config.yaml
num_hidden_layers: 11
hidden_size: 320
d_shared_expert: 64
hidden_act: "swiglu"
moe_layers: [0, 1, 2, 3, 4, 5, 6, 7, 8, 9, 10]
normalize_top_k: true
balance_loss: 0.000127
balance_bias: true
init_std_router: 0.0188
optimizer: "muon"
learning_rate: 0.00222
beta1: 0.95
batch_tokens: [65536, 131072, 262144, 524288]
train_tokens: 384000000
Below are experts of layer 2 (counted from 0) of a mixture-of-experts language model. Rows are named router (the router's row for the expert), gate (a neuron's input weights, with its number), up (a neuron's input weights, with its number) and show model dimensions 240-319. Each number is 128 + 24 x the weight over its row's rms, rounded and kept within 0 to 255. Numbers have three digits each.
After each expert's rows: "comes after" lists some tokens at least twice as common just before its tokens as in all text; "mostly gets" lists some tokens that are sent to it at least half of the time. This comes from a sample of Wikipedia text that the model never trained on. Tokens count by the router's weight.

# expert 15
router:177125150088126135108134144089153124114125129122129127123131132142097124150119112148081147141151094115127212100131198135093144101090119122135164130190162136154142167147108165170134114105169142102144147179155127148128102149173082148137105109
gate0:115102131120133142104122151095117136120133111115101132163118158094161094134113121162091119113128137092101166112071135077122141119151093109122157119105162099150127093181144169137146109123119145116089145138166113118156140131139142146134128119
up0:141134095128138145130159104112102113158146153115153141140133106107157124143137144150092146123143120104128166130134150190109133117145064070123146138126112103127120083166127121103128147137150169143138120156158083132110125091113111157128161144
gate1:102142122116140132087129145127085124115081108137139095126141132173138128152099125120133125139147126119147154177130140109110127139133117155085121126152136094124181152136136118147140090100143123126155110137116157129144136148153092147106136149
up1:116158128121145131195106128127098136143137130171090135101119125084124126090101126119132100132144113168111097158113095130098114098130111120147153103119113113137092103147105128131133123151134138136145148144123147137128159073097123081117112137
gate2:158131155122136127108133103083152132104141119104100140165146159142131084130136101097101119127156117123153085125129134130109137130101149170133147090125136124153095194148085140130153130095170125121149145136080145175169128186161123153070120110
up2:159095166105140106122147128122143083105139158084093111107119150087121140178134131148134118129122086118143126107125128126138115103105173120091153112130121122129108147118106156138143087143109147179166142141130123143135114118114176141135159153
gate3:140102171128134154119122184149161135135121127146135150151128099103094126171142150123122143106139136182131122098122147118140157129076139080116153140110124130116159169096118158179120102117124137124128181157171121138112111163150100078134078093
up3:126135113132152143123132092159069109136143121094110121134126156155161119095110092101134136140142139093160094124121134164136128100145111118112136121096149119167149127154109132104107132097131126115106123121098151125093144181137138136156088190
gate4:125098132127179090128133141118143131143138121107159115116126117092132120130117118142147127125109141115135110134072151122113077117124095123118094166121090111093132155174115106132122151115128145134144110157092099142150110135155115105100072102
up4:131119128097153065146110103088105094131140128129102118129133157148095063099155098137160117094114112114140139090111091098111157134112086127128110132114142139146155132177139124140145129116100152127122108134146139108138133154108095185148145120
gate5:150109133138116122093136122175147142157161134176145127145123168108079112154085106149133136108090161121108136156139137112098120142135126137147149147154134131166158117113107081144131117142111098100130117131133120154109132080111144123112163173
up5:132102117139157156106140141136132138111130097131125149120125092114120129144108169137119140110117109123169096160117142181124129116112150082128141130127158154093149118088133144116123113107130111107122133102127119152104163107147134137146181162
gate6:141123148127111088122129122106138142106154116179145145144095184123150110184125163215095123139046093128172113085136124150100110078152148112117104086151158114094137094093136122093119121116169153121182135093105165084125128125118108121159140120
up6:126139109104156115152145127126155129160169109097165114119177110124123152123072119075125109099135155111152110090116125122123161157149130098109105116135102088121146163097122130155121159109139121153083182106136146140153111133137133147077107148
gate7:118159112117169113120144134076142146147126096170148133165176120118140170081129135114142159157129148108153152106131156160101124146104155146141143100135147118124101099122111126103178111109140148128145110137135082081131123138103155095146065123
up7:113074107114130130132090155126061142132085111113142141148091159132127147103129105099163136117140114129128136143127137090144160104124117131155141134091167156115107138120150086089128114137159189122117137121140116158124128171134132106141059127
gate8:141158092124158138121125091131148097114111111099128148112105129096112186111128099154116110161136114111179165095109152122111129121115080129129138136140141148172163159152093115110095103106135124146162087129139116158123110103142104123111113088
up8:168112124128111141127088140161143103122132152152102128087100134111127103124168121141153137120087158182102119165111136145142115145139124111116113098131147156181128136128092114107147166121104164120120099099139129157126129151117117182115118168
comes after: "\n", " |", " t", " T", " =", " at"
mostly gets: "In", "in", "=", " Apps", " In", "An"

# expert 44
router:103112120091128122099119161107190153111191098142129123153108138097099140158161125132094154144132124120170150144108114171120132122155157131127141170106156169125089132102166091151124138071146170096146131122129139123142078148154131152117153105
gate0:102126149102107104127149121115134145108120148116165084145107117086157135148139144073115130116164155111147133108129136074115124170159072160097171115141130108137157176152144119112128118120159124079072174104094147080124121136122107151064110144
up0:142104139112155135156123118140133102131127128124165123125120124120133119146135138148104133112111122120156114112148099123105144094142125095136143117117094151090199149156140161139099156105137083140119142107129205146142165097125098150150159126
gate1:148139157134129144128138121150155177091122159122125113133135128169098103141130119149112143132104127167119146120104135153134136148132121082122097121171134116180101168158173153129153136136115119110147124118144130134088128154138157148119170076
up1:117087120141154121117122113096131147143134138146133175122106113173150142157139102147105138151100107163142106113150108120160140118116143125090091122096133109151164096114090116103109163140141139125113129149072166123132157142131114106118132147
gate2:135120144108112183079129134077119129100150138134142119123164068102107153133136140095128146154125104127158136108118149160152136123128153098119135123106117124083144105124142139147110133153151139101126132129177153132133102120109149133081071103
up2:165170117134148149132128125110137141099116135131143155134119185094121117142142119112115124145126138076167102114102142122154144110102133191118127129109096103109119110125121141093126154151164141128135130095177098147160131135144135164112161108
gate3:119159096143156114104098098138167130158115114148142104123131110124093185150122139125140131154166142126159120122096091170143103115127105154117111125135117131125142105121120070154128119150092139175140097149119088149123152093123111141098139156
up3:122114123124138097094177101137075121110108146132105125126128128085116098117169141159132128115137113117105102121151149151117117091094097176153095102150115152145140130139117164109128115085144117108160130148141131151137134137128105112108058126
gate4:115125159109142109123127137144172158133140068143107117121109126099151129151138121139155135151150078095155169150129083118102157115128156143109145131135149117102107114085123120104109137150119126103133137172149162099114106120121127184152133114
up4:156154116128130125137086164109161144090122106145137155096126153139079154139077122110174140115142100136138163114145109121125132104088124119148131114121124143096141166134150134093113160139117154118120127140131125147122117102140145134136155139
gate5:120132088107171136122098150098173127140162141159156164127121142129063119101096090139090119103148156090078161121164114114148131100131148142137094136072137133109131119154109101123142166127102157096120122151158067124148110120111124163089120081
up5:100112113101127130103103176125161136118162143136134134137124150109113122086104104109102132138157122118076158117177176112138095145144148135081101098093151120116112087143105132131131159152094095089118098153158085143141110138120112093083115089
gate6:103103096092128158149110141108113155114147124113137140154104140081103137174164089144122151125125147123172134117093110125159175108124105123146143125062096142122098083110123158148110137092165147128145131138125180153146126133143149154082119138
up6:126143141115160134090117174112171149152106108126126143147122149150121118147087110195188102167108135147122133146115117134125131130137106136132132118098164132115094105126136123145110122114143141091109131094147133147201133168129124141127099057
gate7:163162187113144153103125122135187107085150157124156109122091139095106130173120136122104104149130128139120115085159125142121112150124127142097097154175156118104124089152126119130130146112107155113136124107158143107100110108118128123118122122
up7:106147098134110146109174127148144107098096152133130189095140101142108105114114119116086146116130147146132077151117157127125130138137185119164153123174132107136079124099138115143140151151126099165137135116111155141082097090119138086146152166
gate8:164132105133183144103121136115136138099156118120115139135106125135135141123147120147143141149111097117136154092124101154082133139138145115154111092100185167144114136093167131094089122110125132124147146161155126107138134088135108110135110120
up8:137142135148118100160118106118123115096109161123090146145159147099145119124136127127140141154158126131122101124153171105159130150091150140114139144137105115114189143161073077131136086148107111157101133111156154126085105137150150127126193118
comes after: "\n", " M", "M", " E", " m", " ="
mostly gets: "-", "–", "/", " MF", " +", " DF"

# expert 56
router:142128123082176112146124146072161139114103159158146153141128133132085126162128126172100144139124120088139131122094141106080122155169137146113186147093144133115120174087152085138117135110176156095147157151144153149154104130150109125153137079
gate0:142133122110155122146149074135122106084104161104122130090134144117133118143159146123124148154086160131164108103108115130068115123193132153153138140134111113115134136113105129162108120144073158122117153162124136146174129148097122133143152155
up0:152081144137080093122136126174077150164131109160144097084102136140129147085158141118107119124146124133101111145132118134141111150092087104104112115112122136122139113116144130116097131147148093135142135177155153126099120109116122151150146123
gate1:146135124108102145092122111091118139148147147115109159097149103149114103089117089105158135104128151112143135058135117080119130141168135156147187150099132116142090106132133099151138108101169151143165109150155115152168126151145111143116079086
up1:124110090158101125143158125149088148111129116120120136140118143151143157093131129097174123156156109089130093164138134150152136119117121191119117152119150149121110196163130142167135118173120088147160175177096119111133124150134183114089146136
gate2:182139169118155132142102134092121093144134182091115159150131128145099176150127107118153133166141122162126125078138150127133106085123148118089163129125148150119131154097106113114127157147160145103157135155133112161114134103179091102155168132
up2:093090100127142101131153102113149134046114105071141122103133117112098108118136135128116158112148134109101114136128146155130135124140147153168079117155117115121098084097137187141106075095112128152120111138096106068133109157105159149081122127
gate3:121127126087151163134132125124109090157127136123160115129133149152043133108133097156112118119110110118086094121102150115114084119155157127099130085122064142074153156125117112099087106091177105094154121142065116118133119111147109130172144123
up3:113105163152113131107108138124155127155096104121084132150141117071115145125186092173126112146153112081147127136123137115119138168087093117170162138154121098125114155155138116153131077117097139129167097095180158117100168137118152136125137133
gate4:120164097124136099139118120156151145090137184133142177082158117114088107132154145135126115116122139101155148093132138119114158157127134144152148149100089130133151131068129133139157127111139136159133132142078107161114171122174154093105134099
up4:103082137132135107116173117116146141090131133105104145117127182144121105173141114192149142147083108115132119120166139150128139135078162156132156137114143126147150123126081111134103110110091130119126151145126119133107119103117143128114104097
gate5:148127126102145126114128134107126139147103150129113131110061133163136087122123136182117128132134181135114104077117135092097121095140128146116144096081163093100158131154122069105105112104133157100097140157131102117129111109095100129121122103
up5:088115123121137117131117144128082111137129116164147118134102131156117115120076137154149066099131146146141140102147159110112146146124109152109165143095143089154131141148119066149144129130115146075080145166177123133166149147142123128147086119
gate6:088118121100145091136128135110141125157084109158127094148156115143092124169109104144101151148122171092153173097119143129091093172114123129141146139086166115116109118123092138121142120108097110084114162131126108132172148162149072130096154093
up6:153157147108088111119104119156135119148115117079114167127149135145158101149149095140107113121147140141103133118174169128181102095183157130120148080145101107082138125140131154115137142145171132128098156137136117121084115121136162140137113125
gate7:100080168105109116140107124101163195117173117143146133153081196155136136152134106157081133110133146133099165128136089131135144105149099131092137120162106102111149141126188133176096119140159127159114170115128125113116096107136100132134095115
up7:138178133132129126071096085119102079134135128127153152145180099138103122091076111087149142139165125087090142125180138112150069132103142149155110179120146083122122098136122157133125071105105127140108115132148129162171155126124127123116165158
gate8:136088146105145143131142122149140161151125153134130112130144154164155133117161116109149168147094138149139149119159128136162135134117110127099103153135105126115107156116143136125154131119090141118110111128196139095173139164138075089177116130
up8:110106139125134129097125142111109121124140121153149140177091138123131146148112132105128139132097170170127151105153091099150120136112133126124104173133132170139096181123092120106138141166127104139122120124136135111168183150142097179184112141
comes after: "-", " in", "ar", "–", " of", "r"
mostly gets: "arm", "present", "eather", " Phylum", "ub", " Tob"

# expert 32
router:168127099098121158087131182089126124100154126100136133121144110145089118166146123152105168120165123121146152140114172154131089139134110107121169163097098136128133137131146113153127142083180146145149123137126127117095108143155121148096131124
gate0:112124115120110110121110143170131094123121088105158118170141133137139122128074159109151100097144126137179147141109121151140113118079124130106141137137099137122137096134147146146154129137106077116105091166098129111129110095108148115130124141
up0:145155106143114173151130102144139129136113179158085128093086166130114154105146111134145149170093152146149111116128134103113155133116138135100156107146130112104091142116136148135133106140136114138123138110143177164153145131110120166132135161
gate1:182112101131105162045128130114131138109101120151159117088115141126075148159135106152130135128128109104109155111094146148138149080105091106088123127136127099167131159144138138118114142143127124119084132145108151169122102085134122149121086106
up1:148132142143134128085116100130163136156118146128074128140085156107122136100135129158132151114163136110105156144150138100136123136095103106118099094173129104133159118129147102122102151120127151145149159114156114144139125108173123119122125136
gate2:174101159154147137143136115121180150152123170124135144133138081161100164140195112174131140175118094102161121128128119135120094160117161090151100125096123103095159116115130101146129125109149137158144145124159137149111120100084091114114139131
up2:107107132112122155125109129148122146083162140116117116103138101134183145131105141125125108125129135159140172088128138104149102129192108137124127149166097119160126128142156164156103141139103099143135110140139112121113139117143133125098134173
gate3:142125106141124112138127130142171113138146118086102140133160117136080153098131125114116125164111147123129133117134108144121115091123124172115121148130096134160137109088107164151130132088112123130166117125098097155090091114117165114122093158
up3:141115107137083140157134139116134128156133119107112104163143110142108146147118132124141147187120146113173132137154121105141111141067163137115173101089153112155194117167106169147146118120097136157174123143089108115156119175146087142125064140
gate4:131145103134140131120123143137126155147102157130163191129145087129112162099149069111144134117106142136070129144117106119113099153145090110135135151116159103123129105106083114124156162095148147121140150136097101133114147130109125132101162089
up4:139119175106091140146121109149123144146151109108115111153071151102189116122125137140130125148141123129168134101145121144169124110118155162105099134160083141149104094132185146119097125103126102161136143124147136102108125113115122119115127152
gate5:160118126122143163171118100114110099144112137143182130177136130100106108094186121131145125125172089091082112121109142126106128100113102155116130154133125125109130142102129125082152094163127132123153137149152146123110129078101163129111121137
up5:107131134139146084105100107123142137128134121093139072126112140151078168135154131126143121101126136165167144157150131108112137129115128101157122132132144144124151135089140136147110138141092088114107130149107115130126112119127079110117160122
gate6:068129178118139109049138144149135100166089142130130130107191136114113122140161121125148155140122128147125151081120127099108120110147091091144096135151116122158090114141090144156086117113101134122135103115144139119126162170134102121166115102
up6:093154112150139143104123105125113133081120172127152127129189098144135129105137097181117118155168120137131158122103143151084115147157100124119147102134113176159143118158141175147115116081111126138117080137119121157142124162152126185093117129
gate7:117162077116100125077125117134170117145128096151166100110148135131147153168146136169109152145120119139098167158114140123142099124157125152083113117147129124139099094116173129123107131157175134092115142124132129146113140140111158154130132117
up7:066111144123150117126133136120135120149111111116092106137106121115141121120109132096133116121134126103131133113151094124114139123126105159160157129113116125115073109128139146108155129096105142174111104123145107129101110137134136135165160089
gate8:176163081094098155139103154110116125106135124162127159130107114104171172146090105150103126077102121130134151103156149142143108110121078144126154109119145141167153151172150148106141137095153161172147117109093111136138132155138104170166100108
up8:107137090097116167170108150155132131147121117104128136140109101123164151112133174179140125085160137122162200127149177157180081153138114105118139111120061140108130103148095110118134112134111130160125118134136089136069140145140128120103115124
comes after: "\n", "==", " ==", "===", " 2", " No"
mostly gets: "-", ".", "|", ").", "\".", ".\""

# expert 57
router:105097136072146127125116164114171133101153157088105100114111137137131157122148156108134149125142120115110114142124158120135116117132172137126122152139068158143116128092153113112163108099112117160127131167090121124128146118186123131162156109
gate0:117144126092146128187117122137157106164118112099147134071130149134133118162098088134150111146137118138155111129136146112134109100090135133090132129137115135162152164126134065113126178124131134121151125147133105134090141138114153109132126136
up0:115126130091140124126157139117153131104122121062050143109124093140132108166102101093118127140157133123142124112124107085087113113119154164117138118143133104136141131144146143159118143104136106130164150143156110164149120167140133057136154114
gate1:107121116127118119141107111132111113143150120107135113111123140173107116143127083119098138097139142119147136104167150164099126131107059098134144110117136112138110104135091156139106107172133113076153146136174141109146134149124149161171127134
up1:141144141157143172099143119156133120112130158154138150122149115144122091112126125192134123130117168111160125121140150104127134148087117087121121133130147130087138124123145142134153110114088153115147151134103157130112132138102054116121123148
gate2:131150138091134148134122180092124153124129123145123131086112130139110122132151139114110173124119150140117101123156133129132136159138117088120124153124094110138087141152135103110148114086132122154175086116131120118145133066132093153167134131
up2:140095156123108075137132132152118125121125130113115115133137109164106141080080147154153119117105090117122111133152080125082124152139096118145157124108160104140125132132127087105084145175175116088105123088139136098083102132122145103165122135
gate3:089142093096131083133135130116118130127121150088111091137116121117140127111124144121140107083106131135123150097087132112103136093146115087143112141129090123153152135108118136082140133105100134120156119103150125105088139164142125115115132179
up3:094116135151098169118175117112150159142109149120097130124145142121070111157179142116120120090145135106132135138161150112134094104118132156184136115119122117141068130093141123138143123129167117090142130167084144131162105135132125168110125126
gate4:114113123087155167150108109140143144138136133119151088170103178132102159088138092097171146116096117120129116132111136133122101107155093123107132199120046193136153143121138104084161125139148135124095099134135155118131111146126121137134151122
up4:138139095152115115155135108119133133116179175187131139153150152093085069119144126129085120139125182153149171137157155156099116138161170150133163128151161104140106157138165116139141112076120160120140118137141138116116148094148158113131165162
gate5:155163094093124155132171136105128121117125121125150135096126134123157103071127105130142153106136147122101104120123155118108131122144199117115150114148088100134110110149178094145158097166120163126143174136105106098121086113155189091200106166
up5:095123142146155122126146096151172148127133146106139128138142103146089162146124106154119108116123167154136104144149098123156155132136098139080104147124128151129125130088093118088110150103139117114183096124127167137138173172114122170126118165
gate6:132137128141116087128135126142084114183102114088144142124142102121126135120143124118158101111103128080157141147134145111089082137142097118093140153131104138114122073124155108108105127114192101124179135119112082121140138115117131131135148164
up6:104079146125116144123139109074129166122142148117126148104138136156146059136156155126130133072175125125145089119143114117134088126069112132138133114153133139101143108111137147151110110173110105131145128131133166124127130153158128116116141089
gate7:117127093109150171112145132092147111134140141122109107120102152110159098143112101088131143149089160113131158098100169117113117124118160156137111118089118149156113150101152113132143104138119103135126129142087082126141126079170162161125140134
up7:114149119126153153118174141107078142133179138137102116105100119125198124132102133116160118138106105169105107139095143144104153109158175132181125131132105195136149168136087144113132090132134118119127106140121104129107120115116119156091167078
gate8:116119157129120107125098074127114153119089138123119190171150113120135147146174107122122119126128127098103127144122178159110138086120148179110136170146086121161142120103076165142105100116142077121079102146133120124160156135102102159069118129
up8:146113117124080129179155105160129108112119124081072164160157156136113093140127160136132137098168103133131095127111076157144114137129140088142135116174145172121103164118107100108146139101123127116098104116168138121159126110150119133152136101
comes after: " B", " K", " N", " R", " M", " "
mostly gets: "oice", " mi", "ydro", "alle", "ishop", "ethod"

# expert 19
router:128144098105142115120099136111143135138181132103174095177129140107147184128138161149133156170146113126107168154101152131147096123116113147142145175116120139115132132098120103150113100099157146119157143165112070160106134153138153109143135080
gate0:113132099139122125125111100071115114156148125148149091123168099154120131106082159164172130133105121139184141159124144117129135083114117114113128106113108095087150111140124140140148158136154080117056154158149132100131121129099146134126131125
up0:122132133153095135126135107144167131079129152133125123147132143117140114148182149126152106074147135123119138148149128115150126153136117134171088129144150126172177112154112144134161135134119126075103153119084113157110095134121137144127120111
gate1:152066110121170124103104133118134134123117117102110106136156123144122119150106124128162102140113098054123132154110153149087124122114087100126136135135166135180113110118127150139095113151111090124106124147151149158151145115140058148082147069
up1:096137138110111101108107121158143098091120108166068111162082125128134139169106167121103160129112145146154148073163133102167123180148164154124144115139080167127154146134118132155123115163165116118118140134128132091126129136148175126159108150
gate2:144111091132138139134133114140086150165115121056128102142147131104124115150130170112109129100159104115120168117122166108117108129107135121119120167109152154135136132131133159104139113100122150128120159124084083153110096142161129183094129122
up2:107112109151112138115127098141103152178093083108123131110113143137118130153190117162125119123134132116142165079094150134146123123098135133136146172102162118082132181152145131133121118112127127140134126144096073154085141118106130104123116141
gate3:136133145124156116142161123130143130147146132128085130173084129113142136155184143119159165157117164097176154117070109113153106132153098107133111138101103078127137126094098133114126105110125121140102134130115103129125181124145147077131133096
up3:121129128119138144160102190091141129111130103081074133143113129142165122157124153113158168140114122098096134140090116072147124131120144111153112124100150121149133131103165126136102138119128134136123134112103155109107172092117129140120101127
gate4:157143129119127120139094155132090125129131118123114101128143146122140083124161113152114161111128117128147133126114144099119115109105136090118133138135102130116107153115127143197147144123089161204106124156086149156086117136128117111140132122
up4:129111109145149124148136124122115125134111135083162107151113116152102133125125149092183120120138118137098125091130102145149124113168098144137116116109134098162180149122145119099115136141162132112117108109133131114181169127148134132101106108
gate5:179153120124169125161094105101159100116166129108166108162108139076157157137108153124106125063120128112104119119165112094149110131157130157101115144086115132142118142103148136138098152136125112153154124116095075150104153166167149159117157106
up5:150136109140126150128141125151118135138106133142104140095125137197114131110164137097143150123132130122140114128141110141099177110117098150140119141131155093158138127185114078147124137122136098121120155160156140090085137119121123099111124178
gate6:135155109099133112122100151128101185068121097150095105147118120160135121119079134101154166171132110118096116133096137106131117111107113133132154126125216104132156128115163135150110120132140138095124130136143153126109143096124101127143111154
up6:135128089105159097134128139097113168134118141104120093110140121163083134131137138136089124135119136128116175111080142119148103127148143131067160138179171143090113108114112134139145169116090151151105107114118098161135131126125105142063118166
gate7:091108122103130111114128150136141101151143137120161090148112154137124165135120086148164149136119107142131134152146125122176122125132134145107131149111118118139091108111107148170101084118103135190132141118135094096166148138128125097122137088
up7:132098144119146141104143098148099118165111126143113136125119132121172134135129109154175120148169113123104194137143140133124124123160155107132115105142132109150120160151170103127104099147124121102144106081130098121164133163121120100090159137
gate8:135108115120127159091130110140120108125141116127157101123134131152104134080123138167125123136143180120140133172120135159118136123129123103133119146118133135104120104168133113122121166153148116152119144135119123150066098150145131130163099122
up8:137104118134104128152137135155194125173156133124103090130126133108136118185127162079104157119135122147130145083172121107106118136184172135091114112151081149126113095164123118139144126087125130118130172137097125134121124101131106156158148121
comes after: "\n", "|", " ", " Z", " An", " No"
mostly gets: "|", "=", " Candidate", "|---|---|---|---|", " JPL", "|---|---|---|---|---|"

# expert 3
router:157123116085170141163117111123130151142144119083147141145121152109085168138175154181075145151123111084153132114146154128101130107089185142089113148140167147126119139128122143095137109143156144094164129162170089158121083133143094149131129148
gate0:158147137103151134112135169092158107135139118099121086140140139153108153134104156156128146155112153114163120107146149097110157166071156106152094150123087122113141170100121139181144122110121194110159135122147097101086101138129131118120137134
up0:117110098129101122131136109173130124108111127142154155103121115121135089121151101098096131105159099125068164139134128131145099093140093138110155109144144138134117086171172117092133131098122089188116134113102149144148130148142113146146115142
gate1:150131117089140112135108131138123149108137144172104141144147128103141146103153145093118120157096084117128154110107149107108141140117123141144114132150172182133173113087159134154173127126129099077143120140115115159125094080118117162135095125
up1:138132129118119148124116142152079127115146126129092147159108175161140133135137096142133159114120104135139176148151134142120134117131128126126154155141144152134129089142116210141172144117136128118108122134108194165159110135113131141147131134
gate2:138123090117130109145141107097115139127121152143104122171157137134143178180129132097114135127113150175112153130125126190157143153152138147083132164092100119141112145143129154130119119138138137151089130117115097153138172106111115122108135075
up2:170140154136128137126126140079115133127129118118120133078141115126161111106158139098166174139157133121138124119154139137104077097113139140140123147113129168141122118137132079124142146111126105139093123143116155136103128117113114122126133125
gate3:117095104091159106141112134120106106116108119106129097131123145160173103137136172157100161130136126071147111097194138167133100113142142065107116120112147125115176172084127122121070120142109156120134152150156182103126096110119082132162125161
up3:143124119164110146130137115128147134124147149168146083157128110126132162123167114096172120097128147138125150134080103078146147129129130134145114120139107081123101121115159127150172152117113115120109151129113162115147141154145154105106144105
gate4:139120103115175115156105150162145127132134113099130123114126155126113119099140133125137132115129115150130122132145144138089111100099155102153098119119115183149127124087114128099120125149131146124139146099092117164099150176124095108119100113
up4:167138127137144113104114139107084148117127152154157158152121136097138157097165111094152169163106127133119136102152136117157134164133192168104175114122140120152133104186104122135100102134134120154125111088152147140163125125118119097120126137
gate5:134127132099093126141105126117125191084146084116137158102104182114096098106140121088120120121136179098131102143130109179093111098126111106119149153148132133102153098134145099084169129137171142137160144144155155151138158137127070108155122157
up5:143150138133146123131133162133111150118119103147154147150158110119160159150156173131139128155116133146128160153116145116146144122154136144153119130129080124135097133134099146157097115111137120150094126121117104088151137070106127124122124131
gate6:213124173084153125121144152118186129072124139090136139127124116147128123120138147133104124157121076134166105122108097122156147121111180141147142170105159165148145112116125133132154129127139151092130139121171115117160128105127127122143106136
up6:117122171128162095123132158085160111108107122135126138107146095157141111119142120149132123154149113137144177124115110114148125114176164147077105177065151134141138102092134128103113113144172139110139121166099131128124119085132107131145150126
gate7:138121113146154098147141106140136135135133113101114099141103118138119146121148148147121093167109143102164127090110183149126115114126107135115135149089099124164131118096130163109125112104119147096109108155126129155120134113137093114073120128
up7:094103155100134154129158140096167131164109131143131162086104134134108118135135142121121124118130097144131117161119096097103146129108175113138170119134154131067116081149128121150116153146109122112136152097129106111140137160142126055158143150
gate8:114129114102127134145132106116154148120127116116133113136103144087136127104142163098083144114144147117141116131148119148131104114072120153191143149130118137123138128125134141131166132146139132171165152120137131093119108157130152118129127160
up8:118158145148139141118127131150090095091134140112156119176133130153147157120096118137123152160127149125135164135124148118118099134170121095074097094110155131132140127118086123136084125125165132130101104146140115106115132134105119140184138107
comes after: "-", "\n", " (", " \"", "|", " St"
mostly gets: "American", " DF", " FW", " Ser", " Coordinates", " MF"

# expert 28
router:109161120102139152120148142089160134108105108130158132187112135131111129161123173150084125092173105116169177112099177156102144074151143155152160142150111140113142136122138116127160091135133134133111156133112119127130131141143140170138099134
gate0:151128130092123094119138112119077158082134149134089110139097128142148106114126157166100151113157119115146116118099118147103150111152116124136150117150115140118154128133130172087150095090152161098120133173089122133144130119139123131090106129
up0:131085096126148128143133104167145150132131138162129103086127112138112187132144114111088126113179121100153158155113092123106136123126123186119066110140153127102092115145180094130127137166146144152153137112126121112098117114103142169112103054
gate1:105108148121115126176105106103158100144121163128139145181152115116158109168119081123078162073154133127128119091105135134114150130157130125159125122130112161141159138106103143123150148129142098128091148152107091151098129119116153112097089088
up1:153107125155105181117112165171132136168117133137106142100157106102140190099173185149130099148125099146127162129115109090145134117137130102147148123138181140122140125162162147163130115150142110133122093142143109138104120137083136157123126093
gate2:111132121148140117134135123101148111129106123118120140109125112158089167160094118105097119109156141136123124155114122173095142118072120109123092155119136106092145151168153143098112133157137146111152112133161151127169150139121139128124119123
up2:120121085108154098121082107132099110098137158123108139117098109135133146178146135133126123166127149180129130119136138146132138133137123130113104123150151151141089141189152109138127096170109147136154112123155163120141126164124140150129073115
gate3:126139114132109166151132118131115135171111116076138166133107144126121121118171139113137174156130119123147140135119167163117122115111065159113158134114072159129146120148079143148125124097108125130130109133095166136100093100118176123069134120
up3:098122159142099140133095128157179113093131127128132147118101112077119150122128086119130086125125121129131133145135105124138110137115142122127086105111185128125125159134113108082156170123128145099144131129124094091104107126129100120112116143
gate4:104162131111113155133164174124148147141132053117110105100093156130137113098111128145155120081162095121157106114129100145121127097118139134132107151117148120086125132107111175126114096127116172108150107112112115109109147139124203091175114140
up4:126164141122116136131146153079075147125112082138123142135109130136144139104141096134160167122106128135159154122126127149125111136097131133165137107144175165096077113108124135091166078154151139154117148138114118123142114120111167077175106127
gate5:099110086097140118086128116121149103093118152126144115103132127100139120137121185124108131115124128158147176151132103123130107116113124181180127164149134155106126169124150132134145088156114138145108121129139131135135170091125082126118067139
up5:177128102104158129141131131149149136152155100160128149124052135106103128134114161149131150133107126117142144168116141073127132131132145132147119139106169121104112146121113123137100089153122149111135140130116151141114154093105123122133151144
gate6:118103132112144132097111184143144114140121090146146136144095161145167126147131124105171145153099105116102125122083128128118128081131136126112145141158120093134104128111126155087145115161169101115091126140098104137107140108092116109129151130
up6:106149141136126146115085120121160121161093115137114133108139152180139151141117144153130138172141109087132178120100123126149128147137112098155148121138157110128138142137114111107118142084126162089156144122167133100116127145102079186140117112
gate7:153135149139123130104131125094170116128120071176173145111124124144087138153086139114105142117119127142137159155081132159111115137124141132155141137153156114127144200115134119115146140137151151090131161087126123090146150111156140143154095126
up7:077174112111114100126100137079135144078138105153165157125149133070103167129129141108138144128130149106133166156122142111103157114139148142191097137150098139150136119130132133094155120159105155120121119085108109146137136136131136164113132099
gate8:166151113109152111108148131112104100105115107149160096139136130122123129104148142172102151131121146150149169128139138177145126120123159105154136114126170118136152145164142147105169093130132113141138117128141088119142161128152099128112117160
up8:105155144140114128158109101121130140135129093165137128151127184175112135121075132108112139148110170099141169104069124104163116133150157191123116141086132149141069137091153098101130121137137123151113130126156062141116176133094141163137074161
comes after: "-", ".", " of", " l", "==", "al"
mostly gets: " f", " val", "|---|---|---|---|---|", "|---|---|---|---", " Coordinates", " mm"